config.toml
head_dim = 64
lr_mult_down = 2.0
schedule = "wsd"
Below are experts of layer 4 (counted from 0) of a mixture-of-experts language model. Rows are named router (the router's row for the expert), gate (a neuron's input weights, with its number), up (a neuron's input weights, with its number) and show model dimensions 128-191. Each number is 50 + 12 x the weight over its row's rms, rounded and kept within 0 to 99.
After each expert's rows: a language model's description of what the expert responds to. This comes from a sample of Wikipedia text that the model never trained on.

# expert 27
router:38 32 56 53 52 36 56 53 60 25 42 19 66 60 57 71 46 44 35 45 31 62 64 49 45 72 50 41 40 17 58 46 56 50 33 40 56 45 69 43 56 25 40 50 36 59 61 70 46 60 49 65 56 64 53 49 53 68 39 63 44 55 38 30
gate0:63 45 60 51 40 72 28 40 44 53 57 56 51 43 37 44 37 50 35 33 65 48 48 45 43 51 45 69 65 36 54 45 61 44 52 57 78 58 36 45 38 44 56 44 45 46 33 65 46 51 55 46 42 31 63 64 49 61 48 27 53 58 55 77
up0:32 53 46 51 64 46 24 59 42 72 50 41 31 55 44 65 33 37 52 53 31 37 51 48 61 42 84 70 50 44 45 43 65 47 52 54 60 43 63 62 41 35 46 65 56 32 45 63 70 68 51 60 42 64 42 68 81 47 56 37 42 51 67 52
gate1:55 48 53 30 43 58 56 59 48 45 55 52 43 68 48 88 44 42 37 30 61 59 58 58 38 45 56 57 40 35 70 40 64 58 41 62 33 49 78 43 55 46 51 58 62 40 43 69 31 44 59 52 46 68 63 44 31 31 66 44 45 88 49 40
up1:57 29 51 53 53 80 56 63 58 54 44 46 54 40 39 18 49 45 56 44 47 48 59 52 70 42 48 57 61 78 33 54 36 49 57 32 63 57 55 63 68 42 47 71 19 55 61 49 77 67 44 55 69 45 23 60 75 54 49 46 35 43 54 53
Description: Capitalized name beginnings. First capitalized piece of foreign or uncommon names, genera and places, such as Sa-squacapnia, Sal-vini, Raj, La-zarim, and the particle de.

# expert 20
router:52 54 54 44 59 73 35 35 51 44 37 69 71 50 64 56 51 62 40 31 55 49 25 65 52 58 47 52 75 58 38 61 24 30 49 56 52 61 62 56 68 40 44 54 66 70 46 35 40 51 38 40 24 21 46 51 37 40 69 42 51 47 46 60
gate0:58 41 17 65 43 26 48 40 50 48 58 25 46 38 58 32 39 50 67 38 63 44 53 49 37 56 43 70 61 44 70 47 32 61 64 51 79 53 45 46 41 55 32 27 62 35 56 54 50 45 47 38 48 40 69 53 43 71 61 69 73 62 31 51
up0:54 31 53 44 46 53 40 62 54 50 63 52 54 49 55 47 34 54 51 40 54 39 40 42 56 39 38 49 43 57 65 44 44 57 70 44 32 38 45 30 27 35 55 43 54 58 70 67 63 73 57 38 51 54 41 62 45 39 51 40 52 53 73 55
gate1:37 27 50 54 55 40 29 53 57 36 36 57 49 52 74 19 50 55 36 44 05 47 50 48 46 55 59 58 42 49 38 43 63 45 60 53 51 60 54 48 48 36 49 38 56 62 58 63 32 54 57 49 53 60 48 71 60 55 42 43 42 47 58 47
up1:67 79 46 64 49 57 50 48 41 46 56 75 54 53 44 72 32 56 55 61 73 32 50 44 36 72 35 33 55 55 72 39 55 37 50 60 76 53 41 50 57 46 35 81 47 58 39 39 53 60 38 45 46 34 41 44 64 66 37 41 45 46 48 31
Description: Verbs and past participles. Verbs and past-tense or participle endings in biographies, plus by, with and as after them, such as starred, registered, made, had.

# expert 2
router:35 52 19 63 42 32 53 46 33 65 22 47 49 37 28 73 57 42 54 55 56 47 53 42 33 63 64 59 45 27 78 60 55 68 51 38 52 52 79 45 57 36 47 38 49 62 51 34 52 35 52 46 38 56 30 47 41 55 32 59 47 51 41 48
gate0:46 60 50 56 47 51 37 38 16 55 69 35 53 52 55 53 41 42 46 36 42 59 57 59 51 61 57 68 47 17 54 39 29 27 51 41 49 40 42 30 55 35 51 44 67 43 55 65 43 65 31 63 41 46 58 24 43 42 52 55 34 41 39 48
up0:48 57 43 45 35 47 36 52 36 32 42 51 47 57 60 38 57 68 45 67 35 43 34 48 60 49 48 54 46 69 56 51 42 56 51 61 41 59 79 53 48 61 41 40 31 51 64 57 56 41 37 47 55 51 34 52 64 41 46 53 55 68 66 54
gate1:51 45 38 38 46 39 33 43 42 53 30 54 58 26 27 55 51 39 37 25 41 68 59 63 45 41 47 55 46 38 61 45 36 55 52 74 35 61 62 43 76 35 60 57 34 34 51 43 73 68 54 62 75 54 64 50 37 55 45 47 45 52 46 51
up1:43 62 64 50 45 62 82 55 61 71 51 66 46 77 58 47 47 70 79 47 63 34 68 43 44 60 50 20 51 58 36 52 75 64 27 45 69 30 66 42 46 61 75 33 47 80 51 48 54 45 30 61 31 55 48 40 50 37 44 50 52 37 50 34
Description: Capital initials, abbreviations. Single capital letters or letter pieces opening abbreviations, units and names, often after pipes or in citations, such as GB, K, S.

# expert 7
router:57 62 54 50 23 58 30 38 35 63 62 45 65 46 55 52 48 68 52 42 66 35 32 69 55 47 36 37 37 35 60 23 50 64 64 75 54 63 42 57 48 47 47 39 45 38 39 55 75 35 44 67 50 28 66 63 64 50 49 64 47 52 48 59
gate0:45 55 54 35 55 58 63 56 53 54 41 76 39 51 44 40 45 49 59 20 64 36 45 59 59 34 47 39 30 42 49 47 48 43 24 68 36 64 76 53 27 54 55 40 44 29 48 79 58 65 49 47 43 46 41 45 35 60 45 61 37 50 80 60
up0:50 39 41 51 72 37 54 77 38 37 46 60 29 54 59 63 43 57 26 67 46 50 60 49 50 57 57 53 33 73 68 44 41 49 48 38 62 53 46 74 42 32 69 74 53 48 42 57 29 39 60 48 61 35 21 40 42 51 30 62 39 39 71 53
gate1:33 59 44 33 34 22 48 33 45 61 55 40 28 40 48 45 44 75 21 49 57 54 46 58 48 50 41 22 45 54 37 50 53 74 47 71 55 78 56 34 47 57 73 48 41 56 59 67 43 43 67 54 40 42 52 81 44 49 72 65 44 56 57 67
up1:54 39 59 39 54 72 47 59 64 46 69 38 48 53 77 36 52 60 49 31 37 55 45 27 41 50 61 40 40 40 51 59 56 36 45 46 52 38 57 59 70 40 44 73 71 44 14 49 42 48 35 59 55 68 49 45 39 71 24 61 32 80 37 57
Description: Word-start pieces after punctuation. First pieces of words or names after a hyphen, bracket, quote or line break, such as non-dom, vice-consul, Bar-ry, plus odd byte tokens.

# expert 21
router:51 46 53 41 51 54 74 42 41 37 24 53 47 39 35 31 59 43 56 43 70 53 55 40 49 44 48 60 78 60 51 58 48 51 35 55 55 58 58 46 50 50 68 57 55 41 20 65 40 33 64 41 63 65 55 49 51 44 59 71 61 59 36 61
gate0:47 31 32 33 55 21 53 59 49 79 58 63 54 50 07 63 72 59 25 49 55 41 45 21 47 38 55 36 57 29 26 57 41 37 80 32 42 69 48 26 56 51 44 52 61 65 53 45 69 49 61 53 53 56 76 36 48 54 52 52 52 42 35 37
up0:21 36 37 37 62 25 51 40 51 36 53 63 57 53 68 47 54 59 77 56 58 43 62 33 39 50 53 42 44 48 44 48 36 35 42 40 30 58 31 42 54 55 52 51 54 49 54 49 43 54 39 48 42 63 68 47 70 44 68 48 46 56 34 42
gate1:42 79 65 46 38 57 51 28 35 51 52 45 48 36 39 54 54 49 39 60 60 60 59 54 45 44 66 66 33 46 47 48 58 55 56 54 61 37 43 53 59 22 56 43 43 45 50 28 48 49 53 52 29 48 40 58 48 39 34 47 22 41 56 51
up1:76 68 57 41 44 53 36 47 52 61 49 56 47 53 31 20 24 49 59 53 46 46 36 37 33 45 48 52 33 53 39 34 56 41 55 51 69 48 54 48 34 32 51 55 36 59 38 56 49 62 34 32 43 47 51 55 55 35 66 44 52 20 46 44
Description: Word-final plural endings. Suffix pieces ending a word, mostly plural s, ers, ions, ments, plus equals signs in headings and endings like Ninten-do.

# expert 22
router:57 38 54 21 37 35 47 66 38 50 56 45 47 39 40 50 50 47 56 47 50 70 51 30 68 54 77 47 36 61 49 57 60 58 60 48 65 42 72 38 61 52 57 34 53 52 41 38 60 31 48 56 31 49 73 44 36 68 44 35 59 53 65 57
gate0:61 57 74 61 40 37 50 43 58 67 43 50 30 32 48 48 46 47 56 57 55 65 62 60 51 52 35 53 32 31 69 41 39 45 55 38 41 36 45 74 46 57 52 71 62 53 60 41 32 28 48 34 61 47 39 46 45 59 51 33 51 36 66 72
up0:69 46 57 59 50 40 50 71 42 57 50 58 24 47 32 37 43 33 55 60 51 60 66 66 46 51 51 57 42 57 31 72 64 40 54 54 42 55 28 54 67 25 66 34 44 53 80 43 49 68 45 65 43 47 48 65 68 59 63 48 47 37 64 52
gate1:40 41 39 36 50 67 32 47 52 56 50 50 60 61 23 49 72 45 48 19 58 75 52 49 52 44 55 25 47 64 32 52 49 52 61 50 51 60 78 38 36 70 65 31 63 40 47 43 54 33 49 23 52 57 52 60 52 68 66 24 61 60 48 53
up1:51 36 60 60 46 38 38 66 45 56 51 47 37 44 65 42 47 52 53 78 56 44 40 55 45 49 43 57 52 44 55 43 58 54 47 42 63 41 36 61 61 33 41 53 37 64 83 46 56 71 53 58 40 37 55 34 34 22 36 58 46 44 43 33
Description: Commas in sports tables. Commas and separators in sports tables, rosters and schedules (Philadelphia, PA; 10,702), plus place names and sports words such as yards, played.

# expert 17
router:65 71 64 65 50 70 46 72 33 66 46 64 56 46 34 58 31 40 62 36 52 54 45 39 56 59 67 44 33 63 46 64 60 63 37 62 59 49 67 41 49 33 58 46 32 31 57 21 17 62 47 53 60 63 51 53 69 67 61 45 28 57 69 26
gate0:56 24 58 40 50 48 50 68 40 48 36 53 64 46 57 53 68 31 51 53 52 46 67 63 34 41 38 33 70 38 77 57 49 51 50 51 49 56 31 55 60 63 38 46 58 37 61 57 66 80 69 68 53 72 22 49 48 72 58 42 59 50 29 68
up0:42 76 67 69 47 47 42 41 32 57 48 37 43 63 38 50 44 49 37 48 41 56 41 49 61 66 38 41 48 66 64 24 50 66 68 61 56 52 32 64 57 34 54 46 30 46 35 33 46 34 53 41 49 46 78 64 43 39 23 68 40 32 35 58
gate1:68 64 61 36 43 39 46 56 42 66 47 41 62 44 59 63 67 42 47 41 43 51 50 49 61 50 54 92 35 62 32 27 39 40 55 59 61 43 48 48 34 53 59 58 53 72 20 29 43 49 60 54 44 55 46 39 57 35 79 41 49 38 49 38
up1:62 43 77 58 43 58 44 54 42 50 46 42 64 62 34 58 55 52 42 58 72 33 67 61 45 50 58 51 53 47 56 76 31 34 55 32 48 59 68 29 57 52 49 64 46 44 47 52 58 48 49 53 52 48 42 62 57 34 26 55 41 56 54 47
Description: Heads of noun phrases. Nouns and proper-name parts after the or The, such as World War, United States, period, and en dashes in year ranges.

# expert 15
router:63 44 44 31 42 51 50 48 56 45 50 67 48 57 63 64 38 54 53 57 65 44 76 53 42 54 42 52 71 58 47 52 55 44 64 46 31 57 60 44 48 43 65 65 41 52 40 32 29 71 37 41 46 49 50 26 43 46 47 34 29 39 58 58
gate0:40 56 58 37 77 51 20 60 49 52 60 43 54 59 48 42 46 56 37 46 55 19 53 51 63 33 26 62 45 38 58 48 47 62 36 46 41 52 68 49 36 61 66 70 52 59 43 66 65 37 73 56 47 53 31 56 55 38 40 77 33 45 48 58
up0:37 65 43 46 34 55 43 52 41 47 35 56 43 51 48 75 56 56 31 65 46 25 44 41 55 52 40 48 37 40 68 34 54 38 47 43 41 53 55 46 30 54 46 54 44 67 79 42 49 55 52 48 40 65 58 33 49 57 34 60 51 58 25 37
gate1:43 34 38 66 42 53 43 43 49 72 58 47 23 52 64 42 63 45 56 37 56 50 52 55 32 53 39 45 46 58 44 55 72 47 76 58 51 68 53 39 41 29 52 49 62 43 47 45 51 58 37 46 50 47 58 39 48 60 47 42 65 51 22 50
up1:61 49 54 37 36 20 51 70 41 70 31 45 37 29 54 66 61 56 49 38 63 61 30 30 44 43 50 58 37 57 42 37 61 65 47 57 51 44 47 41 53 47 43 31 64 38 49 41 65 54 55 46 51 40 62 44 54 52 48 58 37 52 07 55
Description: Clause-linking function words. Commas, and, was, is, were, which, also and pronouns in running prose that link or continue clauses, as in isolated and purified.

# expert 18
router:51 35 73 39 45 31 56 45 38 32 59 36 63 59 39 61 74 28 39 57 44 61 60 41 47 69 62 43 27 40 56 58 53 49 59 50 57 19 57 40 55 60 49 31 50 54 49 69 51 58 47 71 53 49 61 59 26 68 40 60 52 54 40 26
gate0:43 39 53 49 57 32 56 44 81 51 44 53 61 76 67 55 50 50 60 55 66 50 63 53 40 32 48 33 29 54 66 59 50 53 68 44 31 37 35 58 47 46 47 51 28 61 41 62 66 55 71 47 61 41 37 39 34 37 48 37 58 61 56 41
up0:51 64 40 33 63 36 44 56 40 50 51 63 49 45 52 51 52 72 67 43 52 62 38 40 76 58 47 55 54 38 30 57 33 35 44 54 67 70 64 34 54 46 50 38 51 65 57 18 26 44 53 64 28 43 54 63 67 47 39 51 48 58 38 52
gate1:56 12 57 56 50 54 35 59 64 40 67 50 38 46 44 53 49 47 66 43 23 68 57 47 52 45 59 52 42 54 32 56 66 35 36 55 34 49 30 45 58 41 57 38 59 53 41 67 48 30 46 41 54 64 53 74 52 45 48 41 38 61 37 56
up1:44 25 66 43 46 34 54 51 54 65 62 34 37 56 43 60 72 60 53 71 56 38 49 47 67 29 55 68 68 45 43 43 72 42 31 42 33 72 48 35 49 38 55 50 49 51 55 44 40 60 48 66 69 44 61 48 52 56 41 52 47 56 54 40
Description: Personal first names. Given names and name-like words inside person or place names, such as John, George, David, Park, River, often before a surname.

# expert 3
router:67 62 24 32 62 62 64 46 43 54 60 48 39 65 36 40 43 35 68 46 56 60 56 47 64 57 69 51 39 60 83 44 76 64 53 47 59 36 35 54 49 49 50 63 65 58 70 41 54 46 65 16 59 64 48 41 45 53 42 41 40 33 34 63
gate0:47 41 49 74 38 44 56 67 61 55 25 57 56 77 60 45 38 46 38 43 26 59 55 41 63 54 46 57 43 30 59 38 55 68 48 75 58 50 54 37 41 47 64 50 44 36 41 46 69 38 38 23 50 39 67 41 58 37 60 45 57 62 62 65
up0:40 53 44 53 52 46 30 22 41 32 53 72 45 52 53 75 59 44 65 47 36 17 52 27 39 43 65 42 58 44 24 76 51 44 47 48 38 46 48 60 53 52 36 40 42 71 35 54 50 45 47 72 57 73 61 50 66 75 51 42 59 35 57 34
gate1:41 52 54 21 47 25 35 44 56 55 26 56 48 50 49 40 19 37 45 48 44 40 66 54 35 58 41 57 44 75 56 39 54 68 49 64 62 23 40 45 64 53 54 32 31 54 55 55 53 66 50 41 63 47 55 47 48 41 53 61 40 50 20 60
up1:43 25 57 43 51 43 18 48 58 41 17 73 52 51 49 70 56 54 59 45 62 47 35 42 66 33 56 37 30 47 41 46 47 48 55 62 59 50 60 38 50 45 36 35 28 76 24 71 39 73 58 42 54 65 51 46 41 42 39 66 45 28 46 39
Description: Dates and dashes. Month names starting dates, typically after on or a line break, plus dashes and hyphens in lists and ranges: July 26, November, –.

# expert 0
router:67 42 37 52 65 36 68 40 35 51 40 77 57 62 32 45 54 36 51 45 52 62 41 53 54 59 41 52 62 47 38 64 50 53 46 48 41 42 45 62 69 25 54 51 49 45 44 29 39 55 76 43 51 62 47 63 53 62 58 46 55 37 55 72
gate0:35 18 42 65 33 60 46 53 41 45 67 66 47 53 53 50 70 61 71 44 51 65 65 43 30 32 50 39 57 42 64 14 59 54 62 52 58 39 56 52 72 46 27 48 67 60 64 42 53 57 37 37 40 16 54 45 67 62 54 66 59 41 65 66
up0:41 45 38 17 66 58 51 34 55 43 48 32 73 48 55 57 56 56 59 54 58 77 59 51 40 56 58 61 71 33 37 43 54 49 49 43 35 30 55 52 56 45 32 56 68 38 58 47 54 33 58 52 46 44 45 54 45 66 46 47 52 41 45 59
gate1:57 53 57 59 58 46 50 48 44 62 25 49 33 52 64 40 43 60 61 56 36 37 70 55 61 48 47 36 52 69 38 59 47 57 71 61 60 16 52 51 40 53 50 40 56 31 51 56 57 35 54 63 28 53 51 75 55 50 38 45 45 43 50 67
up1:66 48 69 30 49 29 57 67 62 37 53 67 58 55 61 41 47 42 31 40 54 53 40 62 77 62 46 22 50 63 45 37 64 54 46 54 47 57 45 58 34 31 66 54 37 42 41 52 65 56 50 45 55 42 57 42 26 37 41 41 59 43 31 46
Description: Counts and group nouns. Number words and nouns for people, kin or quantities, often after a numeral or in tables: two sons, three, people, percent signs.

# expert 13
router:52 59 34 73 42 39 55 36 53 38 52 56 40 46 58 50 57 63 37 33 63 34 41 61 59 67 73 65 43 60 60 40 53 43 44 38 40 57 39 48 55 53 45 53 34 46 45 44 45 45 48 67 60 33 40 60 40 66 38 22 55 42 32 46
gate0:50 50 41 53 55 38 61 43 42 58 57 66 66 48 39 44 39 49 52 36 12 69 46 45 51 61 27 57 36 55 28 39 50 68 43 54 46 26 47 45 74 38 70 58 48 50 56 43 42 40 32 61 35 39 24 44 69 48 49 49 24 64 64 52
up0:68 60 64 41 46 49 59 37 46 30 53 65 61 63 68 55 38 53 51 33 52 74 62 44 58 65 37 62 50 53 51 51 63 61 70 35 46 44 26 60 45 32 68 58 51 47 43 49 37 37 41 60 45 55 38 25 40 58 54 43 61 57 63 58
gate1:63 48 66 45 43 54 51 62 59 39 39 49 74 49 36 30 35 44 52 58 56 43 60 59 38 26 68 59 35 48 44 42 43 45 61 52 62 38 46 42 29 45 50 48 62 43 60 65 56 51 45 52 46 44 40 38 58 55 43 68 61 79 53 43
up1:49 45 65 57 43 52 69 64 64 39 56 40 63 54 44 55 45 35 55 61 62 45 41 80 54 55 71 46 44 46 53 51 56 49 47 54 48 45 48 30 32 36 50 62 82 56 65 72 51 54 60 56 21 51 43 35 62 48 55 55 60 66 36 43
Description: Sentence and line ends. Full stops, line breaks and paragraph breaks ending sentences, list items and table rows, plus dots inside abbreviations and decimals.

# expert 29
router:41 51 41 46 54 46 59 61 48 48 58 61 71 66 41 66 30 35 55 50 55 73 46 50 56 60 63 38 45 57 52 47 64 69 38 44 45 55 48 43 64 51 60 61 59 37 68 28 41 43 68 59 62 54 58 32 54 57 44 54 45 44 69 41
gate0:31 62 48 46 52 39 41 53 74 59 51 69 48 42 60 53 58 54 74 49 60 39 38 52 58 46 59 61 69 66 63 55 43 58 34 48 42 45 43 34 53 65 65 47 33 33 58 37 56 38 63 24 42 44 45 72 63 41 42 49 20 51 47 58
up0:60 45 61 48 80 66 39 58 72 33 64 70 62 66 48 39 43 52 79 43 20 69 23 43 39 39 50 35 64 59 45 48 53 48 45 33 46 56 38 44 52 42 37 51 55 56 49 35 61 47 43 39 60 45 29 50 80 53 57 46 20 41 43 53
gate1:73 61 41 26 53 35 54 48 40 40 57 54 27 61 58 41 38 33 71 38 57 65 31 37 52 75 55 59 62 61 65 42 48 64 53 69 72 47 55 43 31 54 46 32 47 39 63 49 50 44 75 32 40 49 68 62 47 63 63 58 41 59 56 54
up1:54 63 40 43 45 51 53 26 67 54 46 46 51 70 62 38 43 58 57 55 39 68 26 23 56 51 30 68 40 50 60 45 45 76 72 42 65 41 52 43 45 54 37 46 56 58 61 61 39 37 65 65 63 46 67 58 39 52 47 50 38 46 44 51
Description: Years and date nouns. Four-digit years after in, between, or a day and month, such as 1984, 2017, plus nouns like Europe and times.

# expert 30
router:51 65 55 66 50 44 64 57 53 69 79 71 52 59 34 56 41 33 50 47 51 35 44 59 39 34 73 37 62 45 42 48 55 61 43 58 50 46 51 58 59 40 41 66 66 53 56 42 62 62 56 40 53 52 52 56 50 53 60 30 57 59 69 30
gate0:66 57 61 53 45 60 62 51 42 43 53 45 68 62 68 71 37 40 41 41 57 54 76 66 30 45 31 37 64 48 48 32 23 67 51 26 52 53 52 63 39 44 52 34 58 50 21 51 59 60 57 56 27 43 51 39 55 63 47 45 52 65 35 45
up0:48 66 60 80 58 55 69 35 13 49 52 37 51 64 42 67 48 58 36 50 44 43 50 68 63 30 37 52 71 51 58 26 24 74 51 44 41 31 47 68 46 57 65 38 65 63 39 43 49 49 63 53 38 55 53 39 60 53 45 54 45 43 26 41
gate1:37 49 48 47 64 37 55 46 76 49 43 68 64 65 53 35 45 35 64 37 56 44 33 52 63 46 49 56 46 57 23 51 32 48 52 71 44 39 48 44 62 56 56 69 43 58 68 71 37 47 40 46 45 34 27 59 43 46 37 37 63 47 61 38
up1:27 65 54 46 63 45 58 47 51 42 72 68 42 35 37 44 63 56 66 27 53 63 64 58 64 51 29 61 40 64 61 42 47 51 40 28 58 47 45 62 42 38 59 40 49 37 47 47 65 52 49 36 48 58 38 38 52 65 31 60 43 79 40 53
Description: Abstract common nouns. Common nouns and noun suffixes in expository prose, such as government, system, research, population, environmental, infrastructure, -ation, -ment.

# expert 28
router:63 42 44 31 52 35 41 54 42 43 48 54 46 45 38 46 48 62 32 36 58 57 58 63 44 35 54 38 51 38 49 52 13 52 51 44 59 64 52 62 33 35 51 57 77 64 46 43 53 68 48 34 71 64 67 53 62 38 41 31 38 59 60 45
gate0:48 58 51 72 45 56 34 55 65 58 51 34 33 27 64 35 40 34 53 48 27 44 51 61 68 60 46 41 34 58 51 55 63 37 59 48 63 62 40 38 32 36 36 52 53 56 31 70 45 51 55 48 52 40 59 51 67 51 38 39 47 56 35 35
up0:45 46 66 61 51 75 39 53 46 35 49 29 52 35 57 37 55 33 71 41 49 61 55 52 57 42 54 50 43 73 55 52 73 57 49 31 51 43 54 44 30 51 29 44 58 70 40 71 48 50 30 51 71 53 52 67 59 50 33 47 44 56 48 47
gate1:40 53 60 36 55 45 45 52 40 57 70 66 60 53 23 56 55 37 68 31 60 52 33 48 42 68 62 51 60 42 62 49 54 50 70 51 39 43 38 41 59 63 30 67 42 61 56 69 45 48 56 56 46 57 31 53 62 32 47 75 50 56 46 41
up1:36 55 49 41 33 40 50 55 47 59 40 47 49 56 36 60 67 49 46 34 43 42 52 64 50 44 46 44 46 53 63 53 50 25 68 55 56 60 54 48 45 40 23 48 37 42 57 79 29 40 43 65 51 49 68 42 46 57 40 66 50 47 43 61
Description: Prepositions and articles. Common function words inside running prose: the, of, in, to, a, his, from, during, usually before a noun phrase.

# expert 10
router:43 57 42 48 35 65 59 42 69 69 74 55 45 45 58 28 45 55 59 64 59 33 48 51 35 31 43 57 74 40 34 47 47 45 42 64 61 42 27 66 50 59 62 57 55 28 50 69 66 69 58 46 34 59 24 60 63 53 47 63 51 39 35 49
gate0:51 49 50 46 43 57 23 44 76 70 40 35 59 61 35 32 44 70 56 46 56 46 45 27 55 48 53 57 53 49 56 41 76 47 60 70 46 58 53 50 54 34 53 48 53 27 60 62 54 47 54 39 59 64 51 38 61 60 50 55 39 45 48 45
up0:65 32 44 45 75 50 47 49 40 53 30 64 33 49 51 40 75 54 54 56 55 39 74 42 47 18 74 41 60 32 46 48 45 61 54 75 55 53 53 54 74 54 60 48 44 44 46 67 78 58 59 48 47 46 49 46 49 55 43 55 58 30 28 74
gate1:43 76 33 57 59 59 59 49 56 48 37 49 44 32 59 40 44 53 63 45 33 39 60 55 47 54 38 59 45 63 31 33 59 41 36 54 38 58 62 66 44 45 60 64 60 40 64 31 53 28 62 57 54 55 48 63 47 41 52 58 41 63 48 57
up1:67 61 41 49 70 47 66 63 28 54 50 35 55 53 69 40 52 57 74 49 53 55 50 40 50 68 50 54 38 47 79 48 63 53 54 83 68 46 54 31 57 53 57 42 40 55 51 40 69 59 36 54 70 56 59 45 34 29 50 31 58 60 69 28
Description: Mid-word suffix pieces. Middle and ending pieces of longer common words, such as -ion, -ric, -raph, -ient, as in configuration, psychotropics, pharmacy.

# expert 9
router:42 53 43 37 50 50 40 49 39 62 23 67 53 41 38 41 44 55 46 43 43 52 47 34 71 34 33 69 82 49 49 65 58 47 83 64 54 35 30 57 35 42 55 41 56 64 68 38 38 44 38 37 47 50 54 57 51 33 27 62 69 34 40 36
gate0:48 28 31 68 31 47 37 56 47 42 61 54 59 59 52 46 47 47 36 54 49 46 56 72 40 45 24 37 60 46 40 54 28 34 60 13 55 58 51 48 41 59 63 57 49 40 59 58 34 38 61 42 56 54 19 62 57 61 57 35 22 47 45 46
up0:49 43 32 31 34 54 35 63 27 69 52 37 52 47 52 45 17 42 58 45 39 62 45 70 37 36 35 71 34 50 53 60 45 45 46 32 63 59 50 46 45 46 56 24 46 32 65 70 81 34 51 47 62 54 54 62 35 64 39 74 37 39 50 70
gate1:57 37 56 50 66 47 40 47 53 58 39 51 53 59 58 56 42 56 57 76 42 49 43 44 63 42 42 59 64 47 34 28 49 47 49 55 44 45 36 42 70 34 40 79 41 44 45 37 44 40 54 48 36 44 42 56 47 48 43 68 53 75 26 68
up1:49 37 42 52 75 60 60 35 43 68 55 66 52 40 49 29 49 57 42 59 61 43 52 60 67 38 56 65 74 54 57 52 42 45 37 54 58 48 39 48 61 18 48 58 75 66 60 32 46 61 52 48 52 35 44 26 58 42 55 60 66 65 29 29
Description: Opening brackets, colons. Opening parentheses and colons after a label or value, such as km² (16.1 sq mi) and Kingdom:, plus bytes of non-Latin script characters.

# expert 4
router:53 52 38 49 61 46 62 28 64 67 70 48 33 49 38 37 48 72 50 76 51 29 60 45 38 57 50 54 73 44 41 52 38 55 50 48 48 55 49 45 26 56 51 46 47 37 41 32 64 47 59 56 70 87 56 61 56 59 44 35 67 20 32 53
gate0:67 51 36 37 46 43 48 68 45 43 44 39 49 36 65 50 58 53 58 64 51 54 65 49 73 46 46 54 42 46 42 30 39 59 33 73 33 46 47 32 69 26 50 71 40 44 48 43 76 59 57 60 29 78 37 62 30 44 30 42 53 63 63 67
up0:41 53 40 38 48 49 49 50 63 45 71 56 75 65 37 45 53 46 23 49 29 65 36 56 59 51 62 42 64 59 46 37 55 56 37 38 30 37 57 49 65 45 42 53 52 59 59 63 58 55 42 41 43 74 61 45 57 70 44 49 54 59 39 53
gate1:57 64 32 62 66 54 26 66 45 62 49 43 39 48 38 64 47 53 60 54 33 60 53 43 77 67 63 55 50 62 57 50 39 71 54 70 37 45 51 55 41 50 70 67 48 51 34 42 56 33 56 62 43 31 38 36 45 74 38 38 33 37 55 53
up1:63 67 43 38 40 38 42 39 38 34 55 37 43 37 46 48 59 29 32 75 49 52 58 57 43 56 63 34 60 44 45 47 33 57 40 47 57 61 48 25 52 54 56 46 33 40 42 48 25 55 48 64 34 65 66 47 66 46 66 55 48 59 64 43
Description: Name-final word pieces. Short closing pieces of foreign names, taxa and abbreviations, such as Wiener, Coleoptera, U.S., usually before a comma, bar or bracket.

# expert 19
router:32 48 53 61 41 53 55 48 69 62 59 36 49 40 65 47 45 31 42 46 36 38 37 55 31 58 36 37 39 54 66 34 56 43 57 57 53 55 60 52 49 36 29 58 40 30 40 72 48 35 60 44 57 40 71 50 61 44 59 45 45 64 52 38
gate0:30 46 38 42 59 53 54 40 59 55 46 45 56 51 80 55 60 62 51 64 39 64 41 55 37 39 53 38 68 50 46 45 43 56 49 34 57 63 45 49 33 34 53 36 73 47 53 53 41 51 59 40 82 47 28 52 43 44 39 60 59 54 46 44
up0:69 55 56 63 34 49 48 45 65 52 34 39 42 39 41 47 43 48 44 51 54 19 40 46 44 50 44 45 56 27 49 57 47 75 46 57 26 45 53 59 39 50 42 46 31 45 50 46 55 26 57 44 57 56 59 33 50 35 60 35 55 55 38 55
gate1:36 53 43 43 50 68 44 42 62 56 50 22 39 40 67 50 57 40 42 69 50 61 46 41 61 43 47 50 40 38 52 58 52 51 37 48 47 42 44 50 65 63 44 32 36 45 50 39 73 23 49 43 64 42 78 30 30 57 65 48 33 57 52 52
up1:44 36 58 42 51 68 41 59 74 53 52 30 36 35 54 32 57 35 49 71 67 50 50 48 52 50 54 42 35 49 52 68 54 52 56 53 56 57 36 37 57 50 47 30 56 29 52 75 44 32 35 42 64 64 75 27 53 38 56 60 54 33 31 50
Description: Word-initial prefixes. First pieces of words after a space, often prefixes like co, re, dis, un, pre, as in conjecture, Unseen, cooperation.

# expert 8
router:49 50 54 52 42 54 33 64 60 51 37 57 34 61 36 32 68 53 60 65 32 58 53 48 63 32 62 50 54 69 24 52 53 52 60 40 42 47 59 67 41 59 47 47 53 67 43 52 55 51 18 48 55 45 44 60 52 28 66 58 61 50 47 44
gate0:39 06 36 34 55 45 50 34 49 58 41 58 49 63 40 53 49 51 35 53 48 61 62 52 47 44 43 41 57 52 54 72 33 82 51 41 49 57 60 46 42 51 41 44 52 50 44 51 45 52 61 76 53 51 63 33 42 47 32 74 68 46 50 78
up0:48 43 44 49 22 59 40 55 38 51 56 57 71 62 48 33 61 53 61 62 60 53 45 32 29 45 66 49 54 35 56 61 58 37 34 41 49 61 33 50 35 46 39 53 69 47 53 47 65 51 43 60 72 63 46 55 54 60 58 51 42 73 29 66
gate1:31 61 46 42 66 55 50 66 59 47 73 53 48 54 34 54 63 45 65 53 46 44 46 52 53 50 36 65 75 48 49 37 61 51 62 34 35 72 58 47 62 43 59 48 59 72 52 48 49 47 52 62 73 57 59 42 38 45 41 55 54 60 51 53
up1:65 49 77 56 45 41 60 45 63 39 42 55 69 52 46 54 48 46 35 57 27 41 47 47 27 67 44 66 60 35 61 59 51 44 36 30 54 65 53 47 51 55 41 61 49 51 57 35 71 34 41 18 37 43 48 61 44 62 31 79 84 51 52 45
Description: Table and quote markup. Pipes opening or splitting table rows, blank lines, heading equals signs, quote marks and semicolons in lists and tables.